Weights of a small mixture-of-experts language model, trained from scratch on English Wikipedia.
Size: 9 layers, width 128, vocabulary 4096, 18.3M parameters.
Experts: 128 experts in each of 7 layers, 64 squared leaky ReLU neurons an expert, 4 picks a token, a shared expert of 64 neurons.
Training: a variant of SOAP for the experts, 412M tokens, 8905 steps.
Below are experts of layer 6 (counted from 0) of a mixture-of-experts language model. Rows are named router (the router's row for the expert), up (a neuron's input weights, with its number), down (a neuron's output weights, with its number) and show model dimensions 0-127. Each number is 500 + 40 x the weight over its row's rms, rounded and kept within 0 to 999. Numbers have three digits each.
After each expert's rows: a language model's description of what the expert responds to; "gets" lists some tokens that make up at least twice as much of what it gets as of all text. This comes from a sample of Wikipedia text that the model never trained on. Tokens count by the router's weight.

# expert 0
router:513556435527496549531474446501537344392502497483497465475498507512452551507420498477506471516441503481469511526477470512530523456532516497505521496546539499559465444526485498531488535507497500481477555505482496476449500521532530448446532541464538467445412467529430558501496602495450452501546577522501466537491545400499503516500524501538466490497435507487530519416526505536519404528502
up0:513578617556529512531493518482518437468477470530459474540532501478544515451510357524557550481503533462509518558452511535532505468521479446580524533437457477492532457517450460516444534496504513463482511477509553427566452532504511511472512565539583560546537478432515511536485456495458467507535502489502457508438456498523509489518514436552450474519503509537490499445517509611524478541496
down0:545471465495408543571569519578464417453466507496461480461526531467504482528487438509464526508425522461560481552506492527454589474458490470484498499427502502443484486511522505591529470571480498546398531526484459550496490473501554464484480537531476519552468513533490571538572525538551519482543528560475570502555563543502574488528510522514483454463453518487533450493529556514547533494518
up1:511482473462490511496442495497494486475501534506514477470481434510483523490466454498540589541574534504452529519609509545471514479496438518488524487644524426498489449563407541507518614446486560473490522482451468522434466528466503479508512537538518548525471512479513471534401443498533453500461552489554569496550461541500448499450444488489497469456508552539454500489528487528490492546476
down1:467381450526553526526448538494462556516462551466417440479470530552512565495537548499518506531541527530516468542567488464489469464538549510535542524533541456479577507530557558469503537491503509550525489519471507430524574466465515497558452483468518503510497473524558514526497475589511478489493474489459528526550446520424447489448436510564474420512540484575526498530542480536425484437475
It responds to: Date month names. Month names and the prepositions or commas around dates, such as "on 3 November", "In", "September 3, 1902".
gets: "in ", "In ", ", ", "On ", "–", "on "

# expert 20
router:414510539547528482572472501509609479419468467559487457534455419482446471513489468448505496519421535550488518512497525475518475466514482503477531439497501475536471499520562495499532490527542482517537503520536535532457483543514537484482549540450540488444390477479433506530547575490495473561579543502522515484532437417590394527510523517563502555478470503548500522476497525473519482521534
up27:445520478491502558507533532499508512576453451510544522535534484479475467502500443471470510503434547518479557533570568582471438470466498500495541474497454458531557517469495477436512453523501452439612508488455521490468512495550501490460579466533462538478500458551426559501522534558513503587522519496519469530463496458417525431463539534572504509450532496539531528474499473471530609521560
down27:411522525496483502517543598494464509472461484482570480482448473510531576606459500513495528475488585551462487494452581463470424510499539465478525473450552469534541523525514477523475526521491495454520500437538508545509529495482466537526539489506471453436493495461535552457460504424547512516435485424569552458528418511516527420500509451521501547463553506553464465542529526492506541539580
up28:517505535463457499488507478478438510501504488464513460535521459456460500476557476465522424561538518538487463489415516596563524512528457529494488534490430519514454469527508489520486516387502529505474524503502452492498538517515496466503532439475540528529462479552469498442522476491475411513479546512510541513469531497581598530503467551486448523584474490532508578458499470380405478460421
down28:508479492416454446535453531419519572430482494521497433561532445477459550465495507499494540526422458518416539452475423511535492560422543484462515485452442501493507523546496536444544519541470455472536458506523492469505530471444549561505550467491557483462458494542468504435452523514500506500482518489472620492498503461475528437437432503510503556474490462500441409527500505479479520513531
It responds to: Brackets and heading marks. Opening parentheses before dates or notes, closing = after article titles, and brackets or braces in math markup, e.g. (1957), (born, ^{.
gets: "(", "=", "/", ", ", "^{", "\""

# expert 22
router:450626466494528460572452484499467464457516578462420494408428433473472451530464482474508527544478512535483407510505515515469494466472501466501507534516559488554475499517536522492479452504490443455459484520506528488520555512501495466493541532484506484481531490482424534573479524564552523485507482462500465495482533463500395565488517575485493490455473470510401567479556458505520474590513
up2:437540436467441485462517454555442540419456547429520498449470471495462488516428443492478519536570513491497480497529547515541514535509457486518559534479493431538494494550474497460488504527405440507463521478464524465551510524531552482538553530489474484486549480549524475473567484556489472514503501531509449477544490408524506476526489449509501489534491405551502488432489366508505435576537
down2:515491508462510453535496583527480484488535565443544502461492480422538476496468430479454538400549485452547473520523465523467501471452511461457438430536550571496434539538498463436423506508516495490368496494509510576507525459515476508539522542460476479529532426486509504470523500532481542582443561470457474543520551490526453528604523526510450521517497538491500482542497496548503457468507
up3:539506451541516457559462539504519458528523484455467389558509525488530452566501463457499546481483543490536469467501462541466496435441472535490526435484521540548473449518472467565482467511461509419418496468452455507404514547576437601522498528603550527458463494474539552490507571508513513473454499491537536517481498478464464500474498521473509450516523473486545503562455462492428529478462
down3:549528425501442533560512465499453492525556453495494554490520480441483594512481479500579457521530491514454533526446484485530512485464498496549520525467487529481469474505511453595371526509509537509397488503502490493504558537533518499541461450481485500470513467523503601548421543575461498474452546504459580512548495470448510487551461505497490547465436586515579502502484480530517533534478
It responds to: Capitalized word openings. Opening syllables of names and words after a space, such as Al, Ar, Con, For, En, as in Albert, Alpine, already.
gets: "Al", "al", "Ar", "Con", "ar", "En"

# expert 27
router:424519498593492413546548448531506507459506540515420524454407475438455495479506522474429468532421604496473496528467519497465483459566453457502496535518497476531497531488457485532538525541525484534483490499509470510499451503474476502388541529487502532497487527486516535514468554510519520481507599526610483467509456395492465563461467491481533513506467499482503533543554551519504468574477
up0:497487559442474533463521477484545508491532503507500525493442468531571506530496513456448417505470555469509508520463506536564446484591478527489494488582535443467517483490516478489509467501523550520477505557418508475525449473576520415421436389448485553533495454505480463501438571448451552498502484516516536498451512496511534541533518404526471498493517551503478535472528475581452517584462
down0:534499471503514517456524401524557445562513560477511544523429460560476518541486560531527453564485457471449433413498476493529428511497474520449602513516507475422540417490481486499501463556518482493464500453492531526539515485520474436436455519432549549475497471478534455499496553573542494480469540507516500475494471498422530462529471520517545488528510506532516503412520426567445461531533
up1:483468501464557533530588456529476467462528530487460508562487454432466520486418469504493478623488539461559521440551571462500484525471431546502483495452512495567525496488499434493493455472565533553418575465477542533479487511499501534417490522562524485597469487578574460497520514490515521510521473518552502520547445504505509470534497479480412483483563487517498549514478487447538502537540
down1:497512556488592439558487546524483498558512544536443445557530455457498475477485559490469553538462479484460556463546503512468525534532502521549519492529483459526518475516523540430505540447472513482572499470457511531556530401417595465490460442500482504495561514452517521507549491402465552564501435500531499545491573517530520522504498544438528522516468543538459580537518526557533494503551
It responds to: Vowel and nasal endings. Word-final pieces such as an, a, in, en, ia, ina, ville ending names and demonyms: Ottoman, seaman, Kalyazin, Platinum.
gets: "an", "a", "in", "e", "o", "en"

# expert 40
router:485540484573494493475416473512501498451484548510467519430389415409522436461389507518530451547465595479544447482459466536502471484506463434448491517543543516597484481500484464495499476529502490504486509482503512479525501459532418454472548507519536539477491505481488491591501504485485538498514562467533482466534464430544434570494511493499473502461497485511462550517568536460498459570498
up2:519467480507573503520585493512517488473492456515507547439572534451458518538458468488514523513515516475484493566472439501451457528438499472504488549531546536517531509523501479523506529523547532451449575507521564514460528469576541447437573486470532514493547528549527497484485509554525496462450460558519429464529489411524524509511528465518472579478498378472452458515399456565546481568503
down2:525554519498502511448522454536470496533523545477530516562466558414469516565511517593542479489464517484534420519537493492459486532523515492539447538493500526549479529542502491518501429487466478546557391475473528419515493475489505515491427508505487449437567426498437500458491553529492511502418491462490569553510474481486471551365489473480483501481458517550427518438461443499486459482479
up3:496497551444542471483445484545494530469506549599526476520493485522523498507468513500502467487493588502437483520468487461452490521519416511516514535429498493591516464464402536443586531486500506469465499529457542508463486531481403514480553550596457529451509505407561499566487492556519471495494544490502482535591489507483538544449491472510432481498494488570470577495532453524530536524460
down3:467468487522455517492456520595500539523443489511542480524487486481507497480483468544533395502496517487556576519544577502558525529470455462514528463521445523507572481466461545522479525554581530467537470460495543445503440480478491587545510534524486512576558475512524489550551536616490520510417528491540480488454540519483524538531470491576490496477498525494525560494422464515548529554413
It responds to: Vowel-led word pieces. Vowel-initial pieces inside words or starting capitals, such as in, un, al, ou, as in Alouettes, institutes, Herald, junior.
gets: "in", "un", "al", "In", "ou", "Un"

# expert 12
router:517539418497581551516493520548501402436510525514444478463482464446465401462444570488471529525458545544510540458509472518525454492490521481415458476504527529511566439556509480508504547516502477436507554443489528553474494498547522438495549493504608546510498512516469436520481554496535534515524489531591493457468493491469429520490486488465481511484496489561486521456596456571526465490537
up0:561537556479529462444560430452555520490497455461491564422449546504519499528517506525497534551476523547465482501509572531549482605448570442424504448519484499468510584495473519497544523522451527436482528534535543534527553445557526433481583527524524528491473476543521515497543524482463538513453546486536485510506487462527609548491458535453480516455460521544523505445492452461527499516441
down0:485516503468435451435480490527510498509533470534498484453464517509490495522534412541456545491517530496513560524543522461500537552545493487561458528442509469474439515467442513482478516510459512553534454540435413504511520519438492491510483569457449385431567501492518488550509507545516566566500522634483538470548559508471529494532490490437506475481440517542509488406537512416518465492498
up1:491483531586514493459508492440549459477548554470516446481479504540494522465471426487554433530516562566524510501427475511521470518468501463448491540537496509511494472502535474542486492501525527471567540478501549479559458555512508467583532557406548533552539524519456491474530487471482490529468507495457450365492460504498508504486515433463550527445532519621418474505477514516574473521549
down1:540504500519456537475512506397510476483499563568447473494486525490556447469477574475480395521485561459531536545449504535519546432502550498480560570541507564481525511491507554556539527489491463568567444447478507539548472492454479484501451539459524573587402468453520457500517497499519490549469572500535488466524474481520483550496477531500467558498485522496453489476533477515465391516536
It responds to: Sentence subject pronouns. Subject pronouns and relative words opening a clause before a verb, such as he, It, she, who, they.
gets: "he ", "He ", "It ", "it ", "she ", "who "

# expert 6
router:531515484497488595560485463510528458469484531447465465522531469441396475476507542495525502488438621502492571491510556471574469464454473519506477460533499511548510509537489562494459419505490428475565553531466488547518478545516504503448614502460555519479420511530479526549531496507489427487456477475482504447423507402484499542519523482538488486536455496514480578479517522510505488527545
up0:537424419534423493483515437482516502524528522482557456561480534566534388540587531497449483543518534489472490539531495488476511482569508481517483544531459486551461473529523474566440498515491488556499457465500404453423473428472494486462530438523482489477525461463489509478511530476597531537585539516509528556534481494509507511594490515501523519548511509523488464505467555479475420524563
down0:442484441465512583540524570500445466502475547414543519443542512545451467491468501543490502506524458476532557418546541476511537504441487432557495520498503476564443504507530608458483518514514501534543542480526514415478414498467506539436497495536541455504545538525495543547455507524498468526518593486471465422472505511519475495481506509495499452492457566523557568551527427521525505518568
up1:537491464554434450478495514416539495497476526575513462472461476506474573402499446490577442522425494511531574523514449511525478501485490490458472478486541571522551510504493460520509514452530420522457518517467500564522540452459597524499452487460431544493507556474474506457489557512548488442446538556495504533547594485548484479448482473510467479578514443467485485477472580517510525462519
down1:484512488447544439497490495528510481422523505491507452449518564511435508551501564545565452480508535507457527538502426450518562465447491490540495589558559530557449447472488507523448430428426533471520513578486419456512501467453523463488509578531519528537522504489501528518498533503573400492462520497477524518495465492477538475487531485494497564513431573491521496474520527439568497456567
It responds to: Punctuation inside numbers. Punctuation directly after a digit, such as decimal points, score dashes, time colons and thousands commas: 1.8, 6–2, 4:28.
gets: ".", "–", ",", ":", "-", "/"

# expert 29
router:498538425579621468480502484493529505464530492476455513484454468557481502503474483443504468538474543480494511489505544558532449481573489481431482442491464533553546446465453470565499490521510408478525495509501469543508432566474488544464514492404571519420461485460423546551492556465466488497514502496554512505429478474505492513462469541516488526455518466535521521457576515468602480476535
up0:502502520517493479474516508475491521471479543495457460506479476544553481504536434509477520509499485439459500482537459465518455545480459531409558459458424425459580498538486454495480511466517528451519539436468502517485418448457408474514537500453446551532433475523494542440493500542509595445514512557469589544505597487432455532491469461498490497509460496541521589451539525544438509529512
down0:490494448428512546489486512501576488471517456444591539510493526527492524456443510479500477494499519527506469488488530422532556514467471490573464480456515473521490533465526480464559503477524443492533468522503504530493512499433452543436607516513510491626524533489488496462427554472489493509500504424492561558432518503494496495525476491513472483525490513498477307425507541525489496500506
up1:495531451528501451461528488520471470522456510507530541507578480531462563486478529423544497494476470581481516548479484506451462486503515449459517431440547609508436466536421445522568453407509519556505506587510535453471543538574499492495517539484515481529501452476457539521500500524483444562495515549480566501494462492429508513509496435451553526521460496554504433495451509448551462426493
down1:469483429519480494471468548497425538457579492494509509529531461498489538511484526481561534518517531409495574487519444501564537544524542468520547483445560479528552539474470548496536559531451506504574465433515533452427545571517447507506448579539535497478545456532469512536550457515527548471528440552580529522594500523519508532542486558521501545440500506570552515540497522506520462492448
It responds to: Abstract noun endings. Ends of abstract nouns in running prose, usually suffixes or whole nouns before of, and, in, such as -ation, -ism, government, system.
gets: "ation ", "tion ", "ence ", "ity ", "ment ", "age "

# expert 10
router:442518453525513546570487504418514458494525477546494506471411459502414509451433523416489539536480559540489530470557540461552464495501490473436507426524517496517554494506467457443527528557484470506492527493510487499482541482469505526483549526400602539463439482452489528513476513495505541446551534509580517450455480490498421519533503522471509481485459522506477502448588513526520449586567
up0:582558534493494458477528579425506519523525540447469552511444474518486540480532483462477523518493575518516515483519488463569467412466456491559452481481445497574478446448506479525472444518444594517501514521515468511456505498489546544463476440430517533507622512504522535474488439430490522509532527527483476438464499481497487522437452526491469489544487399509527585503523449482468487499431
down0:477533515520517526577517437494488496475473537539399499531546487465453564537546504494500493527443497474489550505479466421492535450509509510487526475553485500507449438584506447531517430500514478551546536481493534516501511437458519472482551554490499521474427503492508477469492433556472551420466509514516452524401477485547481452534519453525435491469481456562480615606504492440535501449470
up1:518511521444528557519497523439502535412466503450473443532522559474555506545474522495545507476493475471519441464475505462407502467505454488499574558506524533585456528446519446482482500490453439507509479479491562515543554476474501424529526545518477558471531525521543510472548581438554546520515569515467495534553503428532460500446531542517384515492515508555484537548393467477488504498505
down1:489528578502572478524526464537480452483430452493509507503483473536591483477565462489476499541461455523588506536552463426507496542422530512484537544569514539463501506508416530500479482464457476418495508520594565499508470515479549513486587449549471552490507584478488525498550560447501504496537460484491619504529496471515453454507464519438515482527526530467511531513459517457492434467529
It responds to: Clause-joining commas, relatives. Commas and clause connectors ending a clause before a new one, such as which, but, because, although, where, that.
gets: ", ", "that ", "and ", "which ", "), ", "where "